Weights of a small mixture-of-experts language model, trained from scratch on English Wikipedia: vocabulary 15857, a variant of Muon for the experts.
Below are experts of layer 4 (counted from 0) of a mixture-of-experts language model. Rows are named router (the router's row for the expert), gate (a neuron's input weights, with its number), up (a neuron's input weights, with its number) and show model dimensions 0-127. Each number is 128 + 24 x the weight over its row's rms, rounded and kept within 0 to 255.
Before each expert's rows: "mostly gets" lists some tokens that are sent to it at least half of the time. This comes from a sample of Wikipedia text that the model never trained on.

# expert 31
mostly gets: "°W", " students", "Scientific classification", "°E", "Species of", "- Kingdom: Animalia"
router [123 128 132 143 125  98 105 134 119 178 154 122 156 109 152 145  95 174 123 160 167 169 129  96 131 150 106 159 132 150 131 105 101 122 122 132 102 165 140 146 148 117 146 131 130 134 127 100 156 179 145 129 125 104 125 106  80 114 140  86 135 157 146 113 137  98 138 107  87 116 108 161  98 141 134 149 166 126 147  72 143  90 141 103 126 162 128 152  96 109 124 101 159  90 148 102 148 116 118 128 117 168 171 125 119 106  82 119 130 137 174 182 125 115 124 145 124 154 153 141 147 139 151 169 111  89 129 133]
gate1 [134 149 133 116 113 113 137 102 122 117 141 131  88 107 122 151  64 110 123  96 121 116 151 112 130 164 141 128 167 114 151  97 126 116 141  89 132 104 123 110 140 137 114 120 111 152 162 191 148 107 147 160 163 105 113 116 127 124  84 147 158 135 146 149 103  92  64 101  97 118  96 156 138 104 149  91 139 129 180 132 139 152 138 139 121 149 165 147  89 154 135 129 137 129 117 142 152 105 154 129 107 148 198 132 117 102 141 116 113 133 132 150 129 115 161 172 159 150 110 112 171 105 139 105 128 122 161 153]
up1 [104 131 114 126 185  91 133 124 109 147 120 115 135 157 143 132 115 123 138 121  70 114 107 131 150 144  82 133 134 145 111 136  93 101 141 132 136 134 145 124 160 109 119 138 139 157 123 102 132 105 143 122 115 135 104  81 151 140 111 114 145 120  97  82 125 155 137 138 128 155 172 167 142 157 108 117 122 145 125  99 122 128  95 130 104  80 162 137 166 121 142 119 109  96 106 130 124 146 132 135  86 117 142 176 136 152 153 186 116 156 138 178 117 114 133 194 156 178  79 103 131 109 152 128 111 158 164 118]
gate2 [127 109 135 164 117 110 104 119 115 139 143 121 113 130 144 175 132 114 114 156 151 164 149 122  97 132 181  93 127  94 168 116 134 142 128 155 155 141 151 129 137  90 114 123 149 121 179 156 101 202 130 149 133 124 111  99 147 143 111 145 156 143 109 121 155 129  75 117 127 128 133 149 131 147 156 123 137 111 122  98 158 129 119 126 116 147 137 101 114 135 121 112 170  76 151 108 161 154  94 115  94 132 147 124 125 177 106 187 103 138 147 178  92  88  78  97 136 138  98 128 127 118 111 138 149 131 125 114]
up2 [155  89 126 128 115  99 137 152 139 122 150  90 121 147 132 161 119 112 164 132 121 130 134 110 122 133 148 105 132 127 137 138 143  93 122  48 101 147  98 140 155 137  81  94 115 186 116 110  91 166 133 112 133 108 146 113 128 117  86 122 130  56 114 132 146 114 160  98 153 121 145 159 102 121 112 109 127 165 140 101 115 153  91 119 121 118 133 104 127 111  80 140 114 166 139 136 141 109 117  81 103 164 132 114 124  82 124 141 128 138 133  84 114 100 117  97 152 146 149 128 172 126 149 110 153 163 126 148]
gate3 [125 115 153 130 131 116 126 155 118 139 102 200 108 144 120  86 140 130  99 138 126 119 135 136 146 143 125 147 127 116  99  96 137  81 144 123 125 162 120 123 168 170 106 170 149 139 174 126 141 159 102 149 148 123 155 121 115 128 105 156 106 112 164 140 122 119 166 160 129 154 103 104 141 132 124  86 127 128 179 142 144 128 138  89  88 161 140 131 147 140 111 146 103 106 105 117 124 141  47 169 113 102 124 149 138 117 135 130 134  99 134 165 123 151 112 161 155 158 183 132 108 120 166 121 107 124 107  91]
up3 [117 144 123  99 131 107 158 154 140 180 145 129 111 141 156 107 195 130 173 136 105  96 152 104 130 167 147 115 123  90 139 109 156 156 130 131 121 108 115 105 129 159 138 117 101 152 107 154 109 142 112 128 140 139 123 121 105 134 155 171 121 170 118 131  78 144 136 102 137 122 127 119 119 132  99 100 124 137 144  99 134 132  77 144 148 172 188 125  81 124 115  95 107 130 129  84 170 161  99 160 127 135 128 144 128  69 140 119 112 100 126 140 172 139 150 120  86 106 144 136 165 142 119 151 153 154 119 121]
gate4 [ 86  89 165  86 132 102 123 131 164 128 119 136 131 116 117 110 145 153 140 150 156 117 119 136 130 111  95 162 131 145 128 195 106 139 155 113 128 170 101  88 157 119 121 116 146 133 107 102 116 161 151  94  72 122 120 122 122  91 168 115 192  98 142 146 109 117 113 154 131 114 131 147 106 163 140 132  87  99 125 100 119 145 121  69 148 165 123 158 140 169 114  93 116 161 126 112 100 113 111 163  86 115 118 147 162 151 111 142 130 169 148 124 137 113 113 126  99 129 151 131 142 163 135 119 117 118 119 138]
up4 [129 104 136  60 185 120 146 135 105 143 102 125 119 165 115 116 130 130 187  88 113 127 114 122 150 112 142  95 133 136 119  87 143 134  98 159 123 156 159 107 123 142 100 112 169  98 101 135  81 118 132  94 134 120 136  86 119 128 107 128 125 108 124 108 111 124 149 120 134 163 151 146 132 123 121 103 111 130 134 131  89  88 128 171 131 122 105 171 109 155 179 118 137 131 140 128 133 133 135 109  98  39 138 111 120 154 134 111 172 142 123 149 157 155 133 124 130 118 157 112 122 118 110 177 124 153 125  92]
gate5 [113 115 116 103 110 115 132 172 134 135 118 121 143 104 150 121 120 104 110 150 119 119 141  90 142 170 138 125  96 136 165 155 136 117 136 150 147 103 173 152 169 128  89 108 150 194 145 109  97 151 117 131 128 136 118 109 124 122 132 102 115 125 152 126  94 103  83 109 148 133 123 201 136 127 139 102 107 153 163  82 107 103 115 156 115 126 121 131 116 142 174 163 118 113 156  92 131 165 106 130 144 145 133 143 108 151  75 145 129 129 152  80 169 165 130 112 147 123 102 155 144 149 120 117 127 108  75 156]
up5 [ 57 157 146 109 158 146 136 138 107 176 172 135 133 134 124 134  98 167 176 154 154 150 136 131 134 121 184 132 164 141 138 164 132 132 125 109 140 145  95 104 122 126 165 104 178 153  96 100  86 115 128 112 100 123 107 124 107  99 118 124 129 169 108 122 104 141 114 129 146 138 139 133 174 154 110 133 134 151 156 137 146 135  97 129 125 137 129 158 131 146 132 108  98  93 122 106 151 130 122 132 137 127 157 158 135 102  80 138 113 181 148 101 113 102 131 130  66 115 118 153 109 139 117 145 120 161  77 111]
gate6 [138 126 153 130 144 114 145 145 157 143 122 171 155 121 134 144  95 139 135 104 106 193 148  77 104 135 108 170 110 129 119 156 137 113 101 165 147 123 116 107 194 126 150 119 110 132 137 166 124 139 107 135 132 113 127 118 110 118 145 150 172 149 135 108 143  81  89 149 128 147 130 150 113  79 175 112 143 144 126 109 126 124 102 102 127 109 142 116 100 194 112 120 113 141 155 102 128 163 120 151 154 130  98 135 101  85 125 107 105 129 122  99 170 162 145 151  77  94 112 149 132 106 163 122 135 138 114 153]
up6 [119 146 124 139 156 113 124 121 127 134 114  92 138 159 130 103 129 114 138 180 104 155 106  91  89 125 165  85 115 160 100 132 137  94 141  98 134 131 197 109 141 103 139  72 115 135 141  98 160  94 130 149 102  93 110 118 144  80 116 127 104 128 138 141 122 150 148 128 115 159 140 158 152 126 150 176 152 112 151 110 137 119 110 119  93 134 113 153 144 121 166  94 155 147 106 129 165 114  95 133 154 125 165 124 122 117 118 101 181 141 112 149 147 105 138 107  82  93 127  91 134 151  97 108 107 130 122  92]
gate7 [ 91 132 146 143 128 133 176 131 184 126 112 100  85 120 137 136 113 130 118 111 149 143 103 117  86 132 134 101  97 125  83 121  78 138 125 112 127 143 138 130  92  86 135 121 150 127 122  99 173 133 156 124 157 140 143 127 132  85  71 127 154  92 111 116 109 130  80 128 190 128 153 109 168  97 136 167 114 139 103 104 150 128 125 121 112 155 106 117 159 134 106  94 101 127 147 151 151  90 104 134 175 134 104 141 117 161 112 109  84 129 139 144 110 150 125 161 100 119 149 149 114 129 120 136 165 159 155 127]
up7 [155 113 167 147 108 126 148  59 166 124 136 145 146 123 163 149 117 114 130 122 112 150 155 146 129 107 117 113 110 128  69 133 149 128 151 132 125 128  72 119 128 162 101 134 138 147 131 145 112 117 107 180  92 123 134 112 141 105  71 163 119 148 162  81 110 145 133  96  83  97 119 129 140  93 152 101  78 126 142 114 111 158 154 114 107 103 137 127 156 105 123 114 110 158 103 101 135  96 108 165 132 115 144 103 157 149 125 153 116 109 127 103 115 166 155 138 108 132  82 117 111  97 111 158 129 134 154 155]
gate8 [180 138 152 115 138 100 140  91 142 158 113 127 149 110 132 129 108 146 111 154 156  79 136  97 127 114 160 145 136 121 118 159 161 105 150 128 110 144 117 107 164 154 145 130 173 159 108 121  75 125 130 115  94 145 136 149 125 148 128 140 108 118 159 126 111 116 113 120 134 130 151 186 120 103 182 131 148 124 115  97 130 124 115 143 186  97 114 103 111 142 117 130 127  96 161  96 167 147  83 105 122 104 158 122  70 133 129 115 162 146 121 140 126 160 132  69 127 143 102 147 164 103  88 122 164 109 125 125]
up8 [152 115 169 177 120 104 140 106 115 156 156 113 144 122 151 104  75 140 126 146 145 137 164 129 144 124 130 155 154 169  60 138 137  92 114 146 134 102 117 123 161  95 137  97 136 130 120 138  96 108 157 146 118 113 143 118 135 120 151 102 150 150 133 121 139 119 157 127 136 130 189 139  84 116 127 127 127 107 111 118  89 112 128 137  76 106 120 155 155 156 134 144 108 113 116  84  60 143 158 109 133 119 116 122 140 100 165 147  90 134 163 118 123 118 147 150 110 125 178 125 107 156 122 156 116 130  69 135]
gate9 [133  87 125 156 111 158 141 136 141 133 130  93 132 108 120 128 147 139 128 107 179 125 134 117 162 172 133 130 119 144 119 106 101 107 172 117 113 136 167 119 162  91 105 154 148 177 123  91 143  88 135 125 112 145 137 132 134 127 117 148 103 112 112 168 161 115 106 104 168 145 131 118  92 148 148 136 101 115 100 136 124 120 113 105 136 143 112 135 122 141 125 154 156 109 125 101 162 139 131 155 129 101 160 111 126  48 139 133 180 162 144  80 129 123  96 109 130 148 131 136 160 193 142  89  92 116 124  89]
up9 [128 121  98 140 139 154 133 158  77 105 138 103 133 127 140 154 157 159 159 103 118 102 112 111  82 105 121 122 134  91 101 149 156 137 127  66 166  61 131  94 134 112 170 104 142 118 140 116 102 145 141 114 154 121 113 125 115 138 102 145 118 135 109 162  96 162  99 143 134 113 153 123 167  98 164 122 117 134 136 136 137 123  97 117  96 135 145 123 142 101  95 156 133  83 110 145 102 112  86 125 114 186 141 150 120 142  95 144 154 152 114  96 122 144 161 122 156 160 161 156 163 142 129 141 139 101 150 100]
gate10 [ 92 159 130 144 166  93 148 131 128  71 100 112 170 138  53 151 137 160 137  81 106 137 114  84 135 105 101 139 133 122 138 130 141 120 107 143 178 106 137 119 126 138 130 132 124 149 129 132 128 104 113 131 108 116 133 122 121  80 114  94 126 139 109 152 167 141 165 125 134 114 122 151 157  95 181 116 135 129 162 162 132  88 121 111 118 157 132  81 137 139 149 118 146 132 141 138 168 125  93 112 131  91 148 167 121 147 109 138 164 126 107 127 128 114  82 137  90 143 110 133 120 127 170 166 130  92 110 168]
up10 [142  94 157 110 156 167 165 127 161 147 120 154 144 131 120 102  95 112 137 142 101 177 111 137 129 142 133  80 152 102 169 137 110 162 117 114 169 132 126 187 119  93 154 125 107 144 124 116 114 141 162 160 137 140 148 136 158 134 121 116 152 150 170 138 101 158 106 108 129 133 139 134 117 148 152 115 108 108 121 135 151 138 142 139 130 114  85 110 114 141 120 125  98 131 112 156 102 132 118 133 169 132 111 141 106 163 132 150 155 113 109 124 126 120 138 148 113 215 152 124 158 138 127 129 217 152 103 109]
gate11 [ 90 126 126 104 116 107 144 153 125 168 143 132 121 155 173 145 155 134 119 107 112 138 139 110 161 174 149 153 156 160 109 121 114 113 141 127 177 101 156 107 162 156 125 134 137  87 124 128 123 131  81 127 105 152 149 103 139 163 103  84 133  96 174 117 150 103 133 114 120 145 140 159 117 188 113  96 108 134 164 135 121 115 132 135  69 169 119 145 115 120  88 121 150 124 112 126 152 157 115 119 142 145 119  85 164 137 129 116 132 115 130 126 137 177 164 163 110 115 162 149  99  86 145 113 120  88 133 103]
up11 [146 153 103 156 134 128 123 125 113 125 125 127 150 141 120 151 176 127  88  81 148 128 110 182 139 111 129 148 148 155 110 145 150 143  59 149 135 147 160 159 103 114 126 146 109 134 124 119 179 164 132 152  80 108 136 110 147 150 136  96 106 117 113 127 165 111 134 125 152 103 166 115 132 126 127 187 116 111 121 150 144 130 141 141  90 145 108 113 147 186 136 131 186  85 169 148 118 134 142 145 103 115  77 112 102 112 143 142 105  95 148 105 135 148 147 128 150 170 153 126 118 149 145 132 166 130 117 131]
gate12 [130 123  75 133  83 125 120 126 107 122  91 146 174 108 103 112 119 134 110 118 129 154 120 164 184  96 102 102 126 120 142  87 130 142 133 132 127 138 159 122 145 122 140 130 104 136 159 182 127 213 100  95 121  82 150 156  78 133 127 109  87 131 119 132 166 116  87 118 142  96 129 100 138 150 140 136  97 106 117  83 130 122 138 108 152 155 154 137 147 136 115 107 115 128 112 140 150 146 122 127 133 166 133 114 124 127 138 158 135 121 101 118 165 138 124  96 116 178 140  96 130 109 163 124 158 153 105 159]
up12 [125 125  94 105 118 145 166 123 139 109 126 127  87 127 111 130 161 124 140 139  96 118 146  64 105 130 100 131  99 139 106  91 158 159  98  94  98  90 147 112 122 164  84 132 114 119 108 101 124 111 135  81  80 158  95  86 160 126  93 104 175 167 162 137 112 138 154  93 141 164 133 113 121 113 142 112 101 138 117 125 150 114 137 112 146 137 131 107 139 120 177 135 116 152 140  94 169 135 131 147 136 120  99 102 109 124 147 124 133 110 153 144 168 158 108 113 131 112 122 116 112 137  74 131 154 130 185 131]
gate13 [133  97 126 135 135 169 101 128 137 106 138  66 126 106 127 124 150 135 110  96 116 113 115 144 130 132 144 154 121 142 132 113 116 158 129  88  91 168 144 108 117 139 139  78 161 107 146 130 145 142 119 125  86 171 128 119 106  84 161 161 131 186 140 111 121 143 105 113 146 132 106 122  88  94 140  91 183 146  87 122 120 138  83  84  97  84 110 156 113 132 153 123 116 110 137 128 157 169  90 107 115 114 108 116  94 155 117  97 144 136 181 136 140 139 131 110 125 105 137 155  92 120 140 109 127 106 124 159]
up13 [ 91  94  74 102 169 147 136 172 131 149 126 136 118 106 135 136 187 130 138 133 127 166 170  88  92 124 147 138 145 123  84 186 128 153 104 143  93 119 124 131 122 123 137 136 132 100 161 151 115 162 170 150 132 124 117 139 175 150 129 151 136 134 124  84 104 127 100 107 101  95 139 114 121 133 157  83 111 149 124 131 147 130  89 154 136 140 121 146 128  86 118 114 186 159 157 106 142 148 156 131 131 118 140 127  97 129 110 120 124 125 114 161 137 139 140 128  72 154 122 124 159 148 105 135 175 112 111 142]
gate14 [117 156 116 142 126  69 111 114 167 162 135  94 126 100 180 101 137  76 142 135 107 135 115 139 116 161 137 108 151  98 123 135 131 106 121 122 139 174 162 124 144 100  71 123 176 144 144  94 146 109 118 122 135 124  99 106 118 143  97 146  98  90 159 100 155 121 144 156 138 137 159 137 145  95 119 140 141 124 118 117 142 113 109 122 111 134 156 133 124 134  97  71 146 117 141 134 132 136 147 114 142 100 176 117 128 121 120 109 118 144 128  78 142 118  96 139  87 161 129 178 111 105 128 155 163 138 193 119]
up14 [152 171 137 116  84 121 168 108  96 116 115 131 140 141 104 149 100 110 166  93 135 126 143 146 147 102 180 171 135 144 145 132 114 154 102 105 135 151 110 137 105  98 152 146  91 108 119 114 119  82 139 124 130 136 147 107 163 166 142 126 169 142 123 150 106 155 132 117 161 121 130 132 167  92 117 184 141 142 129 150 150 118 101 165  76 135 142 167  73 110 155 129 127 117 110 143 151 115 167 170 145 126 156 122 142 152 116 144 142 140 142 107  88 153 102 134  81 161 123 134 157  91 135 114 136 142 135 106]
gate15 [130 160 172 137  85 117  90  86 143 150 101 115 159 127 158 149 161 143 117 134 148 100 156 158 116 136 163 108 124 129 111 106  95 161 142 100 150 145 129 131 110 123 151 107 154 119 205 114 123 116 165 135  98 130 129 138 106 122 142 144 112 122 180 102 105 160  82 122 128 128 120 130 105 130 140 109 139 130 137 122  83 120 149 156 104  96 127 111 176 127 108 130 116 118 189 153 153 142  96 101 120 126 156 137 137 110  90 111  97 118 137 145 114 103 168 109  70 130 131  91 125 139 160 135 121 139  89 148]
up15 [144 100 147  86 131 153  92 142 136 136 124 124 132 128 113 147 118 108 126 123 175 108 168  97 106 144 112 168 133 153 155 164 164 146 126  99  96 147 112 131 125 106 166 192 129 147 143 118 140 134 120 151 122 144 137 130 136 107 158 132 109 134 167 138 143 145 142 129 137 122 127 194 133 140 118 121 184  91 125  99  87  68 152 143 128 126 121 104 157 186 126 126 155  94 154 174 136 106 134 112 132 131 104 161 120 114 117 112  78  84 145  99 104  95 139 114 169 128 121 130 123 129 108 121 125 118 170 117]
gate16 [131 133 121 119 147 137 117 111 138 150  86 145 132 116 108  84 130 140 130 111 125 157 106  96 163 117 131 157 102 136 166 135  90 149 135  90  90 145 155 109  96 121 152 133 176 171 102 161 126 103  88 156 130  86 156 146  56  88 126 121 106 143 115 127 147 118 106 110 102 126 174 146 141 144 122 157 137 162 133 128 132  75 121 110 157 115 152 107 147 140  57 129 170 114 135 147 153 130 136 134 135 113 142 145 103 114  97 136 181 122 137 109 132 141 114 119 112 131 134  99 155 134 132 115 129 101  91  95]
up16 [130 140 143  93 141 162 154 151 110 126 121 127 138 146 148 125 150 151  67 163 126 120 173 125  97 151 151 138 129 128 140 105 109 150 141  85 128 111 134 123 115 137 117 105  67 117 133 131 135 125 139 143 126 176 124 128 142 131 145 128 125 133 142 148  95 140  93 123 117 159 112 110 146 150 158 180 114 109 175 162 155 110 127 119  94 116 140  56 173 156 176  92  86 169 130 116 137 129 127 129 164 102 117 125 126 125 137 123 116 134 158 131 117 143  84 132  94 110 132  76  96 121 113 145  73 114 144 150]
gate17 [127 126 118 110 109 120 198  83  98  96 127 136 150 137 139 104 109  99 105 137 144 112 122 131 162  85 133 109  99 105 126 101 121 119 132 119 120 140 159  78 152 160 185 109 118 137 123 116 122 136 119 141 133 126 148 135 124  76 124  50 108 127 180 144 139 113 123 129 163 135 110 103 154 121 110 137 165 127 137  94 162 107 164 127 106 135 148 176 135 107 123 171 174 163 142 128 128 113 100  96 143 115 104 115 123 126 117 185 152  96 159 139 115 123 150 126 119 119 107 165 103 113 128 122 101 109 128 143]
up17 [171 128 152 105 129 124 119 131 139 164 150 102 129 117 144 123 135 105 122 122 147 147 111 132  68 152  99  54 148 127 135 118 147 144 152 186 131 129 115 139 144 128 141 149 116 128 117 115  97 190 136 139 151 110 147 116  97 125 158 103 167 101 169  89 167 115 120 129 111 149 100 136 122 112 108 125 105 190 155 134 111 123 135 131 143 127 116 124 161 159 123 140 120 127 109 128  93 103 144 167 166  94  87 118 165 126 118  96 175 108 125 116 144 142 135  87 123 173 143 103 112  95 124 143 147  88 125 130]
gate18 [116 105 136 124 100 105  95 156 102 123 157 111 150 143 164 183 101 100 102 134 105 142 130 110 141 146 101 147 105 141 139 113 103  75 141 128 123  93 140 138 148  67 142 134 143 138  73 127 156 130  99 105 157 130 161 134 102 132 129 150 123 126 120 124 114 136  89  94 103  93 141 143 148 154 115  90 138 108 131  86 114 119 107  80  82 153 144 124 123 126 131 122 132 111 141 105 170 132 133 127 104 124  83 103 109 146  94 120 105 136 114 110 118 151 138 113 129  63 121 184 123 111 154  94 154 118 160  94]
up18 [114 115 140 117 112 118 139 115 111 152 146 103 162  82 135 113 128 176 116 144 129 109 163 144 181 106 148  91 117 104 127 119 120 167 103 127 142 108 104 138 148 136 147 124 142 112 129  77 129 123 140 121 154 149 122  89 167 112 110 117  76 113 104 152 175 140 106 124 157 163 108 103  81  80 141 170 152 129 111 132 137 118  88 187 139 174 120 130 119 142 134  92 173 137 125  89 103 123 129 124 157 177 119 123 129 152 172 176 162 131 128 145 144 125 148 139 154 144 116 104 128 150 132 119 134 139 147 132]
gate19 [139 128 125 138 127 116 152 113 125 189 139 139 129 108 115 120 131 123  84 137 116 181 152 100 142 176 145 120 140 129 123 104 117  98 140 111  72 138 133 142 158 155  80 122 131 138 101 151  98  79 185 105 128 128 122 131 150 112 161 135 126 145 178 125 144 125 114 156 161 113 147 183 156 164 144 139 117 112 126  93 104 124  97 156 152 193 172 117  98 124 132 138 108  90 133 127 132 136 159 150 133 103 126 149  76 125 119  87 109 163 141 147 123 143 134 123 133 113 134 107 148 123 141 140 108  82 144 111]
up19 [126 145 124 133 130 125 121 135 154 109 162 125 165 181 144  99 159  79 104 120  97 122 126 136 129 126 151  84  76 139  91 152 133 109 155  98 119 151 139 175 147 139 148 126 146 132 140 124 164 119 124  98 168 128 110 116 103 147 123 113  95 157 119 118 129 102 180 131  54 131 121 130 106 132 139 104  92 119 125 120 129  83 116 112 134 150  73 158 137 123 172  88 118 122 125 144 109 111 157 130 107 111  96 140 157 162 143 106 165 141 157 158 132 175 127 131 118  90 169 109 104 129 119 125 135 134 164 127]
gate20 [151 124 114 136  85 105 149 113 134 135 127 110 145  98 133 129 124 133 101 131 149 146 158 136 119 186 150 162 153 150 164 113 128 113  98 140 133 110 158  70 125 125 164 155 122 120 152 136  71 143 150 138 123 124 127  97  99 136 146  70 130 115 106 133  96 125 122 107 159 145 135 156 133 115 154 181 116 134 152  69 139 137 153  94 127 122 119 130 140 122 139  41 142 124 124 152  79 122 137  80 124 138 122 113 159 170 146 135 157 118 116 137 146  99 129 133  89 117 119 107 123 125 148 151 107 114 137  85]
up20 [149 125 119 107 165 127 178 142 117 118 118 171 131 176 131 122 155 133 127 163 117 111 143 114 164 132 140 154 140 163 126  88 139 130 139 180 124 124 150 133 129 112 112  82 102 152 122 201 164  84 142 132 113 171 158 130 131 121 105 140 155 127 149 182  79 113 108 130 133 118 142 140 164 153 139 141  84 119 130 108 127 135 155 136 175  98 151 153  96  85 147 127 123  95 132 112 137 106 111 118 154 145 117  77 139 131 102 115  98 119 130 112 120 153 124 150 108 128 147 180 156 128 134 170 134 142 139 137]
gate21 [105  95  98 135 126 124 162 124 102 147 125 139 147 170 154 116 149 174 126 119 154 138 151 142 121 138 111 105 112 151 138 121 108 110 131 121 134  93  76 129 172 137 105 131 118 141 142 172 155 157 132 137 178  84 128 107  78 149 144 133 113 148 153  95 144 104 133  97 137 163 139  94 127 157 152  99 133 112 161  83 137 106 142 113 146 160  92 155 130 131 106 156 113 147 115  91 125 101  87 134  81 143 134 154 150 170 128 118 129 109 143 144 118 159 126 120 101 142 153 126 132 125 115 133 130  65 196 112]
up21 [118 117 119 184 114 156 166 138  98 100 123 101  88  76 115  99 161 109 136  87 106 133 129 127 108 111 146 164  68 106 152 127 151 169 135 112  94 115 124 120 129 130  71 137 172 104 136 125 133 132 162 169 148  95 155 100 116 128 132  95 128 126 104 148 132 149 165 114 125  93 116 114 112 191 149  88 155 113 127 102 121 101 108 152 124 103  72 141 165 125 132 133 129 130 154 121 110 121 129 126 134 131 118 101 119 151 151 116 143 125 167 138 150 140 145 107  93 114 103 140 130 121 130 132  96 150 161 170]
gate22 [152  99 132 111 121  78 101  98 149 127 171 141  88 122 146 150 108 126 140 100 157 132 128 118 130  97 121 118 170 138 140  87 109  80 120 135  80 133 158 129 134 120 139 139  87 143 146 124 134 132 146 117 114 123 176 115 101 109 157 126 143 121  74 131 162 125 137 136 137 134 117 148 134 134 151  89 118 142 135  77  97 131  80 129 143  77  79 170 143 130  80 139 160  98 132 127 146 129 127 111 125 127 133 172 120 138 120 148 130 136 158 155 120 126 157 112 144 153 129 162  66  89 130 116  93 115 170 113]
up22 [136 127 118 183 150 118 121 120 133 106 113 157  97 116 158 144 161  48 112 108  95 130 160 122 156 114 104 155 124 136 112 132 121  91 138 149 139 100 136 137  92 129 134 131 111 117  99 146 126 137 135 126 125 173 141 138 138 135 150 121 159 123 116 134  75  61 121 147 152 128 132 164 106 125 155 137 104 115 111 130 135 139 131  86 155  90 114 120 127 141 134 126  48 123 155 112 125 146  84 127 153 144 108 114 128  92 128 109 132 158 133 119 116 186 159 104 157 155 123 115 150 104  99 133 166 166 114 153]
gate23 [111 142 142  97 123 128 112  83 111 145 173 156 155 107 156 146  89 130  98 134 155 137 132 157 114 123 162 125 104 118 169 124 116  79 125 136 137 157 103 114 145 123 118 113 142  90 147 119 125 152 154 128 149 155 107 149 144 127 133 100 135 135  99 143 163 108 146 144 143 161  67 141 122 150 117  78  97 156 141 107 143 128 140 109 159 128  72 168 159 105 153 126 177 126 132 176 166 108  81 125 151 155 138 135 145 141 125 151  91 138 168 155  92 125 137 120 106 116 120 128 108 111 155 142 112 107 177 108]
up23 [121 120 179 139 108 103  89 131  84 116 122 145 113 103 101 134  91 106 148 194 120 144 162 164 125 107 128 108 108 171 153  98 149 119 111 113 102 129 108  88 148 134 165 134 133 129 140 134 157 109 100 130 105 149  84 124 100 120 115 156 115 155 121 145 163  73 104 128 117 136 146 145 127 117 122 134 161 146 173 109 135  92 130 127 122 135 101 125 115 131 123 114 158 130 106 105 156 140 149  95 104 140 110 136 113 173 134 199 120 102 136 124 107  89 157 103 144 137 168  75 131 158 113 142 148 152 135 139]
gate24 [ 92 128 126 101 110 118 128 115  67 154 110 134 136 132 161 143 127 139  98 148 139 137 156  90 121 127 120 131 123 121 130 167 108 111 102  89 113 116 155 123 189 156 128 113 139 140 109 164 104 133 141 193 101 121 111  99 138 125 109 113 147 142 126  77 155 135 103  94 117 146 125 118 117 143 149 120 135 134 137 112  95 116 131  97 126 103 123 141  59 107 112 137 126 143 140 116 115  92  85 166 123  99 125 177 144 111 121 162 127 138 111 159 127 142  70 112 155 192 120 138 147 106 119 153 140 101 174 130]
up24 [127 124 116 113 129 161 138 117 121 168 165 177 133 151 133 167 112 146  96 105 107 109 176 110 142 132 128 139  84 118 108 149 104 148 150  87 122 133 122 139 114 114 123 139 116 120 158 167 132 114 125 117 160 132 136 104 104 123 144  65 100 125 124 148 108 128 148 125 157 113 180 119  80 112 176  73 112 149 116 104 125 162 118 132 112 119  93 125 139  91 117 118 153 129 145  90 139 132 133 131 148 125  58 142 107 114 121 142 133 101 171 121 108 156 147 110 104  93 109 122 151 110 157 168 122  71 145 123]
gate25 [147 135 142  98  98 146 146 120 120  63 108  65 113 116 163 153 147 140 110  96 123 143 149 138 108 123  85 152  95 101 142 103 154 127 115 107 130 153 149  95 173 101 126 128 118 111 178 119 149 133 114 149 140 114  59 131 132  96 139 165 116 151 122 119  94  76 126 113 115 130 129 122 166 127 142 123 152 103 175 123 135 111 152  91 136 121 130 142 114 166 112 130 106  97 149 171 148 116 153 131 140 127  93 141 123 142 135 133 113 130 137 125  68 139 113 135  89  96 120 124 115 104 142 133  88 108 116  81]
up25 [112 119  98 108 165 123  91  93 155 105 112 126 152 124 118 130 108 106 127 105 131 117 110 126 136 136 113 146 112 143 152  97 130 166 122  95 107 111  76 168 150 137 168 178 132 136 149 154 111 137 131  97 196 125 126 122 116  96 125 161 148 178 166 123 110 136  91 148 102 114 157 163  81 141 152  95 142 109 132 147 110 113 165 101 103  99 136 150 149 157  76 147 123 149 119 124 163 114  74 101 134  95 107 134 137 145 129 114 126 113 134 127 114 141 154 155 108 130 163 149 144 124 123 121  90 110  81 125]
gate26 [ 97 116 141  95 127 132 113 117 127 140 158 108 143 142 129 159 108 167  86  94 125 144 131 150 137 130 157 143  82 140 148 124  99 109  94 140 166 110 112 105 147 147 101 120 110 104 144 119 146 186 156 123 137  97 125 170 112 139 135 122  98 123 146 110 141 160 129 119 138 126 148 131 133 114 162 145 129 140 123 139 121  93 132 100  94 117 109 136  89  93 112 101 167 163 124 135  99 136 124 114 130 166 122 183 141 127  99 134 113  98 200 126  86  84 133 121 114 143 195 103 115 165 111 120 162 101 163 110]
up26 [122 111 121  84 121 142 116 136  91 118 120 141 104 115 124 125 198 125 146 102 134 136 149  66 150 100 139 120 150 107 160 139 135 119 122 126 111 100 120 152 144 139 172 133 118 127 125 104 123 109 134 149 145 115 133 115 107 122 139 173 127 145 115 164 171 158 118 187 170  99 101 115 127 126 150 145 106 148 153 169 119 126 160 111 116 142 104 158 107 141 137 116 105 127 153 138  80 103 123 128 104 140 160 113  60 125  70 130 174 125  98 125 152 168 120 123 160 151  98 122 110 162 157 114 158 118 115 144]
gate27 [139 110 102 108 145 134 134 121 124 178 134 152 128  82 132  98 101 114 162 125 140 121 140 135 127 164 142 136 168 107 163 126 129 128 114 103 115 151 131 128 114  94 136 142 175 142 118 163 104 122 107  79 128 120 135 121 152 139 187 112 137 154 130 112 140 110  87 117  84  98 140 115 156 141 179 122 101 144 127 110 148 164 100  46 144  88 138 117 103 120 119 158 153  99 128 163 126 110 116 160 106 121 121 105 148 119 101 138 166 156 125 122 114  83 108 134 140 121  80 143 147 144 130 161 102  88 118 159]
up27 [138 164 143  94 162 157 127 151 116  70 112 131 150 123 111 157 148 137 142 112 111 115  75  95  96 106 122 122 128 133 145 144 135 106  99 143 133 114 145 148  59 137  84 151 114 101  64 118 127 146 155 114 123 134 158 134 102 144 146 132 111 134 130 132 125 124 140 148 120 114 126 148 182 147  73 144 153 124 119 153  86 169 111  86 128 114 142  93 146 160 166  98 136 128 103 159 110 152 115 108 139 127 174 132 165 133 125 103 123  95 144 138 139 113 115 114 131  95 166 135 153  99 139  82 121 154 122 136]